From a checkpoint of a small mixture-of-experts model trained on Wikipedia: 24 experts in each of 13 layers, a sigmoid router.
Below are experts of layer 8 (counted from 0) of a mixture-of-experts language model. Rows are named router (the router's row for the expert), gate (a neuron's input weights, with its number), up (a neuron's input weights, with its number), down (a neuron's output weights, with its number) and show model dimensions 64-127. Each number is 128 + 24 x the weight over its row's rms, rounded and kept within 0 to 255. Numbers have three digits each.
Before each expert's rows: "comes before" lists some tokens at least twice as common just after its tokens as in all text. This comes from a sample of Wikipedia text that the model never trained on. Tokens count by the router's weight.

# expert 14
comes before: "–", " | ", ".", ",", ", ", "1"
router:151118155112151140116119133121109090179108097106115143122143128197123144060141119133119166061156138158143113106095141098127140125135098177139159082129090125094111133122135124157114128107132106
gate1:159134160148135161106114167116074106147138145101087151133158128132114138100095085132144113125086112132095166097102112102119171157149124169147168147064106150122126135108124139125090142143139111
up1:146137111114113108115126096157151181116133097156147125106117147144131136148147157111125140130167142138150114164158118141147106109085196133126105133129167117119152108142141101138141116092108113
down1:138145144074137106128160129144138112098164115154076158145126182183092135119127123148147111122129136205160121136100113123158125126083132127142117104139125125105129150124109171134136110139110100
gate2:111075123114137097139124139129102133117104082136152105121180095149146126163153169120123119109139146109111143149100177124127068148149104148153089114132125096131151124106107162109148127127114113
up2:159128136121136105107149143116132154144102145126102100159124132101115090136135132135098141130162116127121118087165112128142145121125103131097154136120161126149147118138154101121154120142120155
down2:160156138159158115111136158111115059136146117127076131116154133131111117120130137100102116157154137147111155178124161109129096156146122103140143082141137092120149145130133113133131183096124122
gate3:152132078090143136168116118140146105102095129124127120098127129126132113134139177122079143089117161165139106123089103070164109134137158186098124130121136131151115125123152132167135172128183127
up3:150121072093094147177089106152107091131088144094134103115121107160141142104162140138093115088120139135131089130113078087143114167117159183096098129143160128132121122075153112163124165132175122
down3:138114110201102135112131128195116149113126150112163172139155148151111153098143124109140134137134150102107096118132104083121173152134152104153157155152118134141149140120154095102090118131165100
gate4:092133126154113132083084138103159104150172130114139122138086119133122094134126105126104168130091187126194134124102126147147120144144153136113116163144128094147144139121096108123142135122130132
up4:105124101119116112096121165092085112167169115096106141095137083176143104143125080141130155139087141136121120142117128136231148129156139109130089112123101107120123152124135150098108086131171132
down4:133138137119126167159125121127116139123134154129118169094169161109099102110177167172133159147118055113119087123114134142118126192126161142125112161093096112121094133162134123087127121114141126
gate5:134092124140098086096114101132122120121145146098146118129135140108116097128118129115134123122125127142152149117096098118103118142149138170086135139116149136110125106075110162111125099167130136
up5:127112129141128128112155178127122108149077157117130076152117109141143157116147177066114141151130156148119071125092116108104168145141134131064156112136122143097102125172117140124164133109108124
down5:120124135111157148150121129149138099124095148126146113131144117117139146148118146144112164097130161131119116098184123132139168160134107127121134147165101133123142128127119101109161129159133143
gate6:097121152160117126120113092101141139144148078138120123154124192106128121115116118152117154106110142128145143136133160081128149145109116120125139129147057112132126105118091101147114132129131128
up6:134169145110139085175170153099127123092119136144098130138095106153105144181142126094120121150108136156144145121151092145142118088165163150161138153137162127132134122120149093111110136122154104
down6:080132100146148152129123130135148143098129172093146116119072145117145122125135168157127167099158120112115115119108116108157143129153118138125122081095141180130131174148139137128100183162091145
gate7:111140132173160145128129128141108117101128149132081075165124120127149114150146109117159121147142101148105187171132082108137119131097146106115097144097118116132103141144142093210088150145171143
up7:075092172089129149136120129111120110102141094124108115118127130123169100166149146108114095131130149114157127159158106142112135113123133136177111058126081109114107093126129142112083133081169166
down7:118105157123130097169151095114130116103099145147125165110129116112095134127108103074126152146120145111109119122137135122116164127103106132103123130096129116154138130133148076132114117161153133
gate8:124128047188155135149165129144129139103133151108131145133135146089135162101132100152136126091161149097205094148126114133098175100141099142152101152103104161103152142126101101144104111122174110
up8:109144160103163065110099125129130105112139134151138117116147077164114136152144130121129122173116165167117159123140125119108100105113186165119102097168157115177189077131125126132159151145130124
down8:099152135103085121166109155096122128124148112111119105110154146131131144130140201143113123115171112150120172098102136150132153166091180150150130078136103146138123112130112139094144097106151133
gate9:137126125132121194111149153134131092134108110143173122148149121121099162110142163162102134078096100112133166144151106100147130143166129130096138086098137114118103103118164082122143142120127135
up9:142108160147141141146111157135097152109112079118147143115147171153128135124181119147108108070155110136114132105150087131094157152132065127132141153105097131089095091125106095142123170111098113
down9:164118154146165137124126120119080103136173090104112108139143139171169130105139105099130119160106132120085104106110124143158209139101115144124096095092119141147123105128130175127104153158152143
gate10:149130101105123133123112116136140154131105132139127136150127146121111169120121149108121130069157113133148117114131107096147127118147093156132093102140131108081102119121150139153139130157128162
up10:128135166109151129145097145107169116116141141121163089126132123111117048114110132122129105129098123143129116136145123140109105122114151081129130164121132141161136079130107132103118151098166100
down10:133090136118104161127151144130110117140112141124163124157117133155118098124141153163148118109140115112121143138124095106138156086103122147140135124119122115144120117136119073136149126125110137
gate11:144126104169088135119111150136121150111121125101123143110145072121145144159124136100153107173125146147126101117163157152088092098153104130106168084146135108119191076107146089119146108130105130
up11:144102114169125144148070158146118128131117131103119113097100112163152130121145139136123134094132138102126126157153195149104145134113082120129115125120144133107129118099123154177104110143115149
down11:140116107153106111166118135115142145149076160120122132157137142153172073098122137132079113147134147140093089162150145132098127178140081120114119139119156146130170107086146080138151147092094126
gate12:126159107099144130113136142111113108117124102176113126116126113144142181153191137182109171125152134110120118085133131110143122116093142148151142097150125125068135129133142128158135105134144138
up12:100088132143123140128072127101128192131089125083120093132139159112098087091076102103152090111148150165104134145107118144126102093126121134144120150093116092170113141117117106135106130124154113
down12:107109162145133121110127143134128095096106140146163131114130144134206118109132143172071157130160085157150152163080153131079152128089126135097118137151119092090158134132167155103131099154125149
gate13:199114141107141147111098156131137176106129140110121101143156113138148086102132156178131154106152146114128151146130111126129141103101122149112110126168128139138174096146133135143110111160119169
up13:186108140107137168116105166130160189156121143154114109144148132096143105091122133187159164139128133141129152141148133146146158132079125166151104106143138110163162106155112149160127118133131163
down13:119147090163188150157136113075109116136126073091103091140108111142074107148134144162106106131137103098146153121117086123098139090088167101134114131116094147102132164162125132151137131104154103
gate14:127109118157154108168135149131129135123153114095147126152156137131092106096176145133198139133084117152193095068163119135126129117115079107131101100109179166176109138078125147153146122149198149
up14:165154140134115079126127121131119136122123127128169130115172135145112149121119152095171202154159147109115132181123162134136149145121174172152118146123140146159152147104163137135162110140153126
down14:131119143123115095122104146090119146100124087150068166111146097134117111125154118166157164111175122118121104154143121121127097096137068148141153106116123153118132131114164137147147161129156114
gate15:138117106119155101117186116115173124124108141133149129105109087153132154156127152161082108116114115127143111143106118143097092128140160151125105094126084132114142137079137120139155131152123128
up15:124140119145069127149152140111145161164167100104122138153120096167106099104151170137099134131153179071134122163124124121150090126123143178143122163152144133123156119189137130112146141131119134
down15:129134139155146127166152147126134134118152116148169159109134109103141110118148130114099100151119154114117131152126135094125154114135089174114106118114120108149071115119126117133162116092102110
gate16:085121128098112122115148135131125110120113097105140124158124154121182087121150133090172139118162117147142102104135111086094112129128114146135121161114118121128141129110120115105151098141073114
up16:134112113155132127175136147058124180139140134159133102103107101144108171144102147109125124119120151081132092174082110120139123130110132119157115112116106143130142130128158133144126145157176146
down16:144122159129127138115145086141158145127167094102131145129125180119108120120094131132148131094146136134118090094095123157121133108173150119126107136119124114121126163104147123104175192098114123
gate17:121143134100096097142150130141149117091117158161124136134153129144127132146117134112088136138137139137145106134115065140104111119094128121142143132113118139127137142118099111113123119112126148
up17:149094112082091107129119117138139094120160153155134138132159111095166123134142149084088113144119128171129137125128078140099149098099118121118150163131134129123166113174120125126087132104109133
down17:102114116103112124098139163142056140099164102077111110122157120072166129173120145106115107122072154118123159167116151196123174098131095101152152096123111117116121128097109155143117155131118103
gate18:130166131085145137136127081117157135151102144128138133134113120176164155075144130090162191129099115141163089152124154118152167119097156123135118136164123098118160125118201111110123119096142131
up18:089145126130160155117159112127107110189155171135120153136096110088118093094065147101144132151131155084122113105100136129169149179138123146135120078153109112118129124100131145094114148114160156
down18:101119103124138144106127136086146121109135119147081131102145200117141147142135129161121132150177111088168141136104140148152121134148104173137134167119112136143149123138132139106138120107116126
gate19:148130135126125134110135137131156116134128154151124112132113154153173120119123136122169146125124104108156112112127148083112156160106122146131118135130117046118134111102153149130155073132183179
up19:131098133121127137143138124139090144140189104125106171123169111139115154091121132149162177114103112151119142143115114154116151191105122116158128111148197122088116073132130127136120111164099127
down19:139133111120155137144188154108114127127163121127135131105092100157146109114110106125134134150134102093139109166112128115116157149119097136134126153100122136115118148114125130119117127146123136
gate20:124116171153181163152114130131124127133101149110095104141145138116125082094127095107157119104175124119130129152114130116128159086110136100170115110121097117138151158138179128123122127104107144
up20:131143136119168138155108112153154123134107130133144094112151108151132047121126132152150124101135133095083156171113153099107129091148123124183132128119106149120144137150155146136100144118087141
down20:136152103141114134131098144136110111167103154134175142159146114104125142139132123116144093149129111140153149101137150136100122147140177107123126110109116172140100119129168122175143131120103126
gate21:142132130118105125171143131097128092148132127111155142159108125143130137108088145101120093117147109118157116136115093104206153116144123184103122130122102097110124136115137145116153102115145142
up21:146136162098168119169099103088158105183103127155123144167111126108103124160099127072136101090165130133126092139113125106154154097167188149138154170111127125139116097110112163117132141140185110
down21:155141194146113095124121120142101125154102156172075139165126110125174163117130114126100124146163120140194103163083132129114116101131133192113138122156127158115122161082099152129148151129136145
gate22:130132154123119171093128127140159096158113152116110105110173121110133118096117143145138159171088096141113127131137129137151105139100135143136153150108136131153089128136140104145134122187117120
up22:131100105094137175099122125122142118142066141086100123150159097139160152112148130141133122162078133128099126133104127099174149113140139160137138119116144131134138103144116131126169136146092121
down22:148189135109139135133153088115190100103099131101120140114130095124109178155145155164127158125157127098143114168136142136181099068130116137145131094121124138174167141157154143128151109095156149
gate23:165142065176154078122109136140171132134135136127099154069127141167091142134146109136092110087194130102093145110114132115156143080103139099176135123157132155167115112111144121152102135133148137
up23:142120106151172120109111127130096145159117108134123139111116158168121132093101106103136119116182135121103145093104130118157130095073116150148153130168148170164142118142163116149092174105126131
down23:136123132143135133087112153131112138103155118159118118120149165127139114099142168167117156157167145125121159156135105132097111177135151176112121113207121119101143118129129122154104114164161123
gate24:115120150133180129134144089107052127105102107178100132114116135123145121137133140156118161065133183141100099139130132153130161110101143106156091083134109088137114113144114109137136143123102145
up24:154097145120111132101121095133160147143134128103117111172130186118108146109073112117121115139067116116123116141145111142119108125151155114141110154132181097175171109124125092130169176135093108
down24:127122101110180129121117132177115103114115114123123123116110084096096093134179135114150137165091153140117132130107155132118119114146167109116140129098170116086129113095136155134114160092091160
gate25:119085076145154111139085115160168106118098113158128158171159143158129146148152098133096134119135118124097137129105173101157169106129143097106105125128101111076152152071137111102153137130102113
up25:117152065145164100143086136142109128119117144122143137117169137103149157134117092086148135172104142116132130188125107169159113170115109146118108141097131130113138077156116152107104121116145090
down25:111167103142088148095120134115159113082126169096145142132154126136171128130099152103154116141131160124169090095152104111136136097119145092153136119158126136130161118126154101104132140121089113
gate26:149143135121119100119083122168144135164144138136137109096110125122146189103134118177173144151136106121177110168123123124114144168114128096126140099103118142121113148140122101079163127130066117
up26:133113109142142138079117130122136071173140132121139158134133106125133151126136152149137088172144115130165141155159131138153136135149151135136145125092131079137144147164114141097130123149125099
down26:142109141128131091134152103146138106155185113142129104127110110126123125116107105123198154130129117088108129132123131121172154129117110187145152120145100102131135165128132120141069117133094084
gate27:146120116121140134111094140155145154133155085121152088142107089109141136117129103140100099094136138147155130119086123122141126127112116094119158109123143112104107122136080160169059146108087095
up27:136149123127144125107122175076125098115125126140097126133105184110136135128155103123130156157084124139086173142155127131115118108120123154120138160129095133159136177177150147129158139126113153
down27:100122177116129083130133145155125105164143122159138139112121141138108106137097107132146147123102109142131145120120130131118108132095109079156139157076109093143156182139121125148126187166142129
gate28:111120065143134184120117097169151123127148110120099160138082113088103074113128128127133132098142108078113148137120101122117155099122095117093147136098065153090138128152150151129111162099180113
up28:137135172104136107114103125147103132087120115141132117117152151098168161175156174115140094159151124128111106114141170103165091147109172156157148137140123064136160126134094089124139150135119143
down28:104080123137085116118124146117147118114116116098135102126151167145133140107164105106137145164114144147119113114132120099118110108101111068131097090100149111147103119142127117121120113115160113
gate29:117103114121120113121095109119115139158101113058144126124156134183153137118092179125129137119105147107126138153148115104119136146157152132113121141098115141129121124120128122105161129129123107
up29:120079142147143164153094126119108142139102128117131122122106141147157117123109132148142142112130128075114096123133087135121094120157103108152130148101135134152167169109138113152129118143131098
down29:168115116136091177145120162127138137141130117126127123126122148141098120166130137134130132130169139115135138182115110115115108155152134109129169123163126099126090155110116142140126097135094110
gate30:155166174104128149120096159152117109133124159147154153147146139095136149110100116115113143142131131150121126102125109125162108175122153131158155132116138131118104125122130180145116158136146114
up30:131168141174145102125084096157090115160159131152128133192124149106128157097171137110205145163131105146110140113108100163174138093114168155123142144136146129120102107097109114121123144135144129
down30:085096118114112139123116148130111141131135111169152083104150151130157146129100112137085095071174126120158106144089109130112073117128131102127132133115137098147129171154154107134120158165121120
gate31:106111071152143120187136150139144138119140139092168158139120107164102182127100111130135118061094154148147106113111117140131142141184152137085081132139151124168138125122116145103222146115146110
up31:109152190108108149125158091113134123128142158183087122150131141108174138129161112143122141186104136096115137161122162162130125124085127116120140118122115107110123120109118122089110145158129135
down31:131107099094070143135163137116093127112097136124122150081120103136137131140132128098165140113120124165129104167089123129105146137139118171139145159153147121110072083102169115098163153104106141
gate32:124121153140117081076103137111098122156114082103119150149139115100123109104136144123151108157134168149138113159144158122111139132109111124104172109145112147130122145128136148172122096112119150
up32:130137082146148164138144103176106105157127111118164132113156088148163138131108118135131143099122081109141121180103118146134145096133125164145157090134054137148119106123121129138102097082163157
down32:123135113155105086116150112166087088135107101157135114169148159150118166102110142111104160164152137124146171114140124194143111100125092123129152116130128163111151115105107092108128157138088120
gate33:126118138136164142125099123154126109122096106107127135135097117150099126119118160128113139082129142090164102145152162126168142124101070170141117099132130121142131093103118136116160122099137120
up33:107149171130112127099122162172123132132104138165107099115188124154136109130108123119128136156073125175115131115131079157096113145130150128116162098154113139160133127084136121131115076145105128
down33:155156146116154118146134121119164093168132098118145149131126131170127123109112091169107120154137136132143145132079126119128144116079109086157125128138103145094119146158137113164147129134138118
gate34:162118091153152159127150148096115124128145089145119113172122124085146160118103115168093184111134107161123111169156102102164115119087103122143108160129116090129107093145106154094151107131111146
up34:160134137155146120118134102125094110107121131121110089119105127169100114116168144123174119137113124137134160130158179149112106127128111137099107116143132190101152142143124165169103131117152131
down34:141164136141133122146140147096148144108133131158150071134136125129109116095158118108161108095146127140085122125133169160129152131140122127151123081146131119068139122111147144122154081081149121
gate35:116092136156139119123154087151147139116109126149127096148137159142158138129132138131097114123155121122159128091132150141135144126124106140128107125118165123136114108125148151097111161108129207
up35:166127115185135098145101163159181118161102150156173091104164154139128100132122108145123136113148124107155132144054148127081152112148117107088101150150175145139159167117167118078117156110140149
down35:160113074120110125115129117114126118136118122110081156179093128127119082113125144112127157105068126149146100103144090158106138134130106137152083194142122181145144137100138107121147124100086109
gate36:147145102120123134104182139166120109098124164144148139125184104125131161116069135104147177125136146170155137125106179116103144128120185131163165139159133108137089131116105116068128123151182162
up36:100160137112131124154116100127122089155124127117127126098126169143132115111126149124123106127116098084119092145126094149133103088123132151142099108131131128140180182096130138154173121117108101
down36:116130106127126117111125130148102153122123132153154133094106133133144130125115095151146160099120112163159069123156150169160104133148115124184115094079109125101148180139147086103131158128167131
gate37:156148101140137093146154130131124132105190109157165162139111129171134118093166166171149120118161127143158139076126092110109138133106116155156113205145128095142159134131164120143129101134125146
up37:147162092134125122090140140146115123154162121103165155162130128140109138089158114159141121115111149145167131117126095089102106123128144162171157155120096122110147136097174110143141111127136162
down37:092093105082130089145131108098071119125136167103140123138102092138141116084161187140149142116127147079103155097121107109115178091145105127112113156152100117165085132132093114135126115139145150
gate38:147152106120113140135119125153126116136119146105124163117097138107144115101136154104134148132153135091105122146116158093122135110161168162083156169136141091127188167110116117105131100133087094
up38:141137124166161168119111107132147127092142100099092110109156163140144114164153088104136080133084153101140133135138130178154097142092111094177110077122098131099125120131157168154126138132151139
down38:122103140139108113129104095161072122133129120152136116109147105131125108139109121097145105126137162126117122141144119116131139157107118144132127095095117082134128096096145141161144116132148150
gate39:151112106164132147125065147138124050138097182168200157143098114125138145120169104130115178153080150105116123112120110142103162153096120116134159158138125140117134094138132132097093123131146133
up39:139076151155113125124113141115125091149108122136116109073175110111116132148163112113136159154049121090137117102147131133134107117114128158154112180093155156120154138123095116147088134127134132
down39:170139134114131127104154151131152093112171109124121152127111099067148100150098115112157098105128150107106118104096141128119136123120095112149186159165190132088143103135153120136072137135124131
gate40:121118122135114127081152140119137126168149187132129112119094119127147154121181115152147102137122150119161163135114129144161136102130118131138147130133114116115129149134126144136161130113118119
up40:112179140102153141134148123144137125167139172140135115124101113118121123126182091161131093114141150121119142120107142162145125131126105125134133123130120100101108125150169146093132140117141132
down40:157132154129155100132130149140170129089133096105139110143121154146073140152153151122160141102121139129108155127098141112134105113102103108156123128086088116120119082156110136124115124117138128
gate41:124096123158118112079138165119129130112121175112140111128150108108169109142126087128079131163165191165171157100126119119124120116153145153090125132104119118098121127130169129160161161147122120
up41:121095111103123123152192153118150146128141107075113101173115083157149088134089089105105117123117186167124154083108135084129163142106162125136130099143120122142121145139117135123137114102142100
down41:142117149128169120150108083176104152169159116086156112104126093136143134150090144152116134092089122138110097114112126120143127121158137096146090135082140100078150120134138137107094144119140144
gate42:100116117098117153103104154171137109145100162084133128134164104103120130154179131102145125142120128164132094140119131130146156143128142114175145142140086093126117113114117149133131116138144097
up42:114121179146137141127150087121149206125137110121144150152110137153129128105116142149152093141111160138124171149119106118121127164129189136137121125145107137143131142080129153167095142139143097
down42:149117140125142122132129127125134127140174144147140135137110126153114126148115056123135104130155130161126087077104061090149157133139135099096142110097123125152146120103139119116116145119114090
gate43:121103139153152087151127141119123127125156074113139138109132089162105142125140131142106157113137099153142117124139135104160101118114124136109125068137142075117114103098152112144153137127125142
up43:129144131127129131099102124085158137138100108144130131196148158102107091101087133124132091155115099077097135164114094122077173122132106093165134133139119169124151149146091152108115165119077109
down43:130115097126173131121141123141157098138111151150110120166145144101097102127117159151128109099144150196119083133128114115137109123146160115120156080118155103132093178126111110150135162136136138
gate44:122133126124096109129130145179120083145084136196162176114189085116126110137136160107134149111110137154147099090141131102123153095141138166129142153136075157083130126118143085114127102121098150
up44:148144079125141139143156136148139109119118121144127105133137122101117143115174133158151141127131114143160109116134118107117180097099120183160136099121117109106141134097173089114145102122103119
down44:135079163114120110147132136092097143167105087075128121121125118128131097134134103113122110155108107106120113153078131165109160132218108134128124151153150168088094121186127143096132121155174126
gate45:140122157082092123126108128134159104125134115111130151128133172123103138121147100111118150080090126162132112077080103121119094161177110145145147090102127142063097130110081113125137164087130128
up45:152122106125096136112133136143129101112157144131143097121180146122134130143173133088112160121073179146145125110083097129136081144144168130139099113135113132138112139144077126112131098066128115
down45:124157153164129096131167134148123109141076143125106098128121133129156161114143170138083176160125112140142132147094134153134136181139117197102137172150138150110106117164120162124176124181149128
gate46:125126131109130092150126114142101118152126145136137097106104121135129149112118135094162131173150121189112118090119115123152136104091109144146104124145121085136178147145088097095163124092126105
up46:130134171146120134127085122104138151164148139166095091165133119102141144105121126173120102129120081086085081157127153126122132164130143108067145092133123156151121131114197112111113113146149106
down46:093128094119172084122091161119160100179122108144090160151125161166131142129124110120136145169162108138126169143142161147147136101104150144146131127151161136109152149140137133116147129154099126
gate47:120114157126154142130077126156134092103128160074135157075138164135090172118111148136121171134095103110159094131113110088122174148117116080121136105125136133128127168125131137116134129117172155
up47:159181062147124108149137115093139140106140101145144083166094097124123109115109105123090155135131104110119160120123136108153117118136152156116068124163138123124103113109104109112086115117160142
down47:126142123172068123146071138146117192136123163124189125109132133145159108161146162138137144120107090129117111149125076154138116123125202123095121082145130165112156132108149154116131111135103122
gate48:099105125118124116178098125130108110116160129094168156170124156113112138102131109126178136150127122103141146116149143132154131149116128163149112128131112113117115161132148124085139145141153132
up48:130113120073120113120118121146122132106143117127168119126128164081144143106101127125117156156093125159145129113103140119163097117112117162143100113133114144127105135144151152134148143118142173
down48:118138163143143127189090142150116100114156106095113095184140077109077111117129132141120109094200117166146117140142132111143123129147086144117154115104119140123112121137122117133079112124119085
gate49:129097100081143161161139110135120107151120122123195191148136118122087150133084135150115146147149122174155122094142145137083140143174145147086137115128093111141129112154111116146127119129160134
up49:132169154134129126131159133137108173081127112136106084139131134144147133115155116134110118145120109149145132118169108118149146153139112111143148109167141126088123106113122110082143152092130116
down49:126145142167063170107142128138113158142118091128111172119106159124152141109147090095129124141120186111137173120115153129116141143149079106173143159125129149117129125131094147089125115129125148
gate50:151134161118134147092104149163177115131125118120128144115157105104135154095104126140168122136132146137103116176156134115126097120101142140112152073119136086116080150097124143152138156155096103
up50:095117118105118136120118172141120107140075174114122135161130128122157150160166188095120150112125160151163103105124141109128128149106133148106158130120112141133132086106161113115151066105130121
down50:146149160109146123152085121132161121180131152124114095133142151146119161142112097085096141155091141115111112142104120134100133120108108129105146131115138099141105125149137105122123102157167147
gate51:121124151097111147079119103142091089176134147103142135112176156145116191159163106165139131134143120179117101110181103107131146136129137111082120169173102096157114123144125143135152145142096152
up51:124140105137145125092130125122115117162151117179096123126147155120145145130142108150107162126132143161133149110141081122141107143154107152118090132120116103145152066104112131127122148163080139
down51:130127131133097140175097135106122121122162108157137126100141119098107105142123145127124160085149102142108061154132097141095109072171129113150138125143137114135126145112118093154139141114127135
gate52:114157147134194140114147160120125089133130098197132099143108185168116178151111125067131156083158122127148126094101104138117117155123107141169123144128136118130150091141118111118135178141115124
up52:124075131142111118124103104120125154161154151115147134148116143096117108137153127168100133143095126102129133146185093135152106123134105101107127101118132142093098147094121125111109152130145163
down52:169119107100142115130117150138116103144106144147156106120107117136103145127158081120128146128192087126141146148097151146159151158134073192064162143180159174123122129109094109138144152116147132
gate53:137121129197160099189109139120125127126115160127120151150154100152143178052097119165106134138139106110138113130140138156124117144112079098129155150123103120125120162108095147105162145109134152
up53:118105126090118159079122163134165147116104058136136102146133150138126118142144147141143146112129121137119149115135161090092144124153151136139122110138118170160104170143158126140104139143110120
down53:120118140130116124135084137120171146110128108143134173141124150152123139144118129116123128114107119147139101116094158135114110073114155149150113087125148099127141107136123107127151138148115125
gate54:129104094096096127097139115118127115136144114140150165105136142159077092104169142132121136124105114102163112149082140114145151145169119086133157093138100153120129135139122109183140119115104166
up54:123119105114104117124123095142125155166149109127107107134136100118097128163147164119131154145111161107153094114090142121124115114153150107140129098113077162115117135146107156160110111103124179
down54:107113086117154140113145140136189121081103100154095087113104138141093141123174159116119086154151183102116120120155180151136113108065091128107132162117127094136119167093129121137155079126134137
gate55:101124154160151105080098147118141127161125094119131120144129135122109107148136111090151119110155150122129135124086151127118117112129102141120143107112128133111121094093147161083116112126118112
up55:129137148155101127147143138124124092125151125131156135123116122110123117152107156161098095168142127116128172142149096086134125178110092136150195116134125082134177111132177127099126169109112134
down55:119131125137111120146115111120116106122130130175128133156155165150113125106108169146152148113104131194091135123123137131134142084113132125164139101107152130097114112150108147127119093133135140
gate56:154093047113140150142106149169105137096161099110125171140101114112164139152166093182109098157120098174172091091115108129170147166139141133112127096135096128149151159153125165161120136107058109
up56:119145113105101154181154151117128148109144156152131110149116111122109129128129120115139126083182154153151163151137104122121102081106124122161120157150137147123114114098127140141080139137116147
down56:134123128129133133128134119101155078105147105104135102100128079090135122189111116133097101128118093127114148128109138122176135148131083110135173129138150176130119152119095116117135145155095128
gate57:172122127134132147125169094102134126189097134127086131111130124142089128108157136114157118103142145133135107133132159143100137127091108148128159096083105081129078120130138115119165137167076106
up57:119126111137112126097140113115150150189097129096086119123120144149128114114148151131125131113143120142138108132104158096083131139104123145108173099115109133139076093136154121117136096172078109
down57:120130154140095119109078086158118126113129134118150120133085109124121101135121149136119125114140131118128162092124081137123122171136108071144126141112141124128087131150171147138117112106073105
gate58:116132097112131110114128113145089113102114141108167117141128132153120094121103092112128107142160136126115158091090140115130143132133110132121137093116113131174163148127091166089100171108115104
up58:104095121142115087102158144121163125129116131120115092166152106151117145168093160137100082157115139118111154115149127088115137113132120120099142117132138154101140152145133094120142153138083113
down58:129161126138102120109133156155104132122123134102175180081130123116136158143141099129149105109189114146151114136148114149104137141155093090102092154140135110128150087126092101144146127122148108
gate59:096124120138126151135123144160088163111126131145134115135186116108143137120146095116130149105074106165128082123102158107181103137090158087118109146101106100148120118161137117119147135131145128
up59:097095129150135154123125110131119085102145096140133102114152098155139126159080105099113112165117123157124165139138148081138126134118129110160091127090135058083102147118117096171125107118100143
down59:170142174108157103148168119136163156125097140166129109138135129128116171143109127161137145112135179085102116131132131130165129114111124149099150127169147164077068145124074122128147167106115153
gate60:140096172145116160136089169101102101138145149120159134152095124111105143121109139144119116153073109121131081126160154138136147126114098124130170118121097132148089159156151112136104109120175141
up60:108112152104165140148107149127115114125143131117147107135126161134152159142180098154168139151116127102125080164155142125117125145111072116121135151110132104170138171142123138155121169152167116
down60:102144134139099148075134104172061101113149127148136194124156125119137149118123123110130102145129156150118079130116159150127089153148094140092153146100130106125134156170127157152119132167149086
gate61:130131142143127127094115105109120113145111151164114138160147139140139130133153148160152117124103172113162149138137111136113140167154114133132122112130117133092144135117153127162103144138092146
up61:118167126117143130156110117140144110112117164138114125115137096144112145114152123112097130091111120139166088091115135144155135159079174105123123153116129161140061140141167122078129132127154109
down61:143129119097099143102148167160136158112130113152114151196148144135165120092102069123116143101126139117117141095129180156101152137093160115083131127109075120159090173098110069103182145140135155
gate62:101109089138156115147112173167144108170100109147118116131151088101143126122179135126153151132067147132172155160152141150148135145109127128075144117099109107152130136080151111164149149114100128
up62:093129093128165134133148150141102113150131130111140090108110150159126102114141096147116103131085157150082124137098161092166122130070078105060120158123083106119158100146112117109162158114123098
down62:117147145150109082161109126134169132141140115150095093157102133156132140119101129161145159116145119131109140128185131149113105133133159108123137130149190113090102116122113106093139118117121124
gate63:166133140093149109133122143161117132157164090134134116131126103140117137093146134122167125092080155096120076121156138151110080118120097173096082125144135118147117146142156133129128131107123106
up63:131157120157152080070120144136130087129130143078114127088110188145112103163098169173136142099115112088140121099167150083116140146117076112101129138092114120102096138116140115093140109167090104
down63:104131118131152141132124142110122134165100133075081103124110109125163125092176143175147142120154125108111155101153123098163157164142142107146152129123107136133088158162139120104117125154112128
gate64:149103052119123116141162117143100144107140170135136082132105126123100118100119128073169109092112158149112157158098175078102112133098133131152126156146127112156093126146121111117141144118132139
up64:094101109100099124157149133120086131115154116141130139136176127122115152105130112130115102152088160136109156159096173138121096158138099153117126128132125116111132109153116142127125117123079167
down64:107085081112144127103111107132110145123127121086151089127088151113138124137145103137160154107181151103153123132096132122150176133079139088135125121122101149163125092108124114164154132121124109
gate65:126121148136152133156129094150155090121108127156103094115138149142114167111161093117136122143155151148134162159163104122121162136123090121134141170162152089184119152145161150143128183159134126
up65:137150114144141129119131138112124161127126134113138174149147117122129114154129109132127144123133129123150110119070098151116123115149098095145096112115130140095097092126130127125145144120137158
down65:121116120142116141119159116135141114168092115087120084112110120152093141107168140157104161110148128163114132112142122124131114115123115100122143160142124171111147162140140136125134146171112139
gate66:099164136084155099129119103178105128175101099119098117111127076112130103128118072171122101118079121158133124120118138123140117157124098125119160118145109111093141125129180121135130156135124132
up66:138106113101118113124110090125129138097118165133158142118140158162131124138117112152154085143150157144135131157117127154083138084155156131146099147134150125121115127149135088119162134124114146
down66:109113096131179115128125139129084143124118124117147128149128155152139089131127097141062119128109102146107112144187174190166129138128147110087161109191089118144113161170132153136143102148132114
gate67:151102133157163170090126125165123131111166129171135134149151133151110086132090121114136155112116166113152115111139118106173126115118114129133109117178157149111154116159128143098134144124099161
up67:166090164137153168129073105138117119137195116151132159103168122163103105154101118124128146127166176099149109146119152159150124096120128101112133152146171160131173107144145129124095141154082138
down67:117100113158166122155145120147158163117089125158117161110135116131127115133108177126136111122144129076133142131127091117084166171132168129164092174127113114162129141199138094129118130147129123
gate68:186062135143146113134105137174139164120155115117135171108168110089154132085135115104184204106144145181148113120064137098161102104121161107129122136143140122069165088155125142140109159127165153
up68:137152143149098143144181096138123103107093117134087106135100134173088122142133182093146072162096120082119134148149154158108179145123164105135100099150113084157126144130138107132135132143101146
down68:124122135143098103148150147157164089140078141123105137110128140140155145091126146141158125109096142143093099163139113138116139160139084139106136156153129112103155094107099130097111120123143121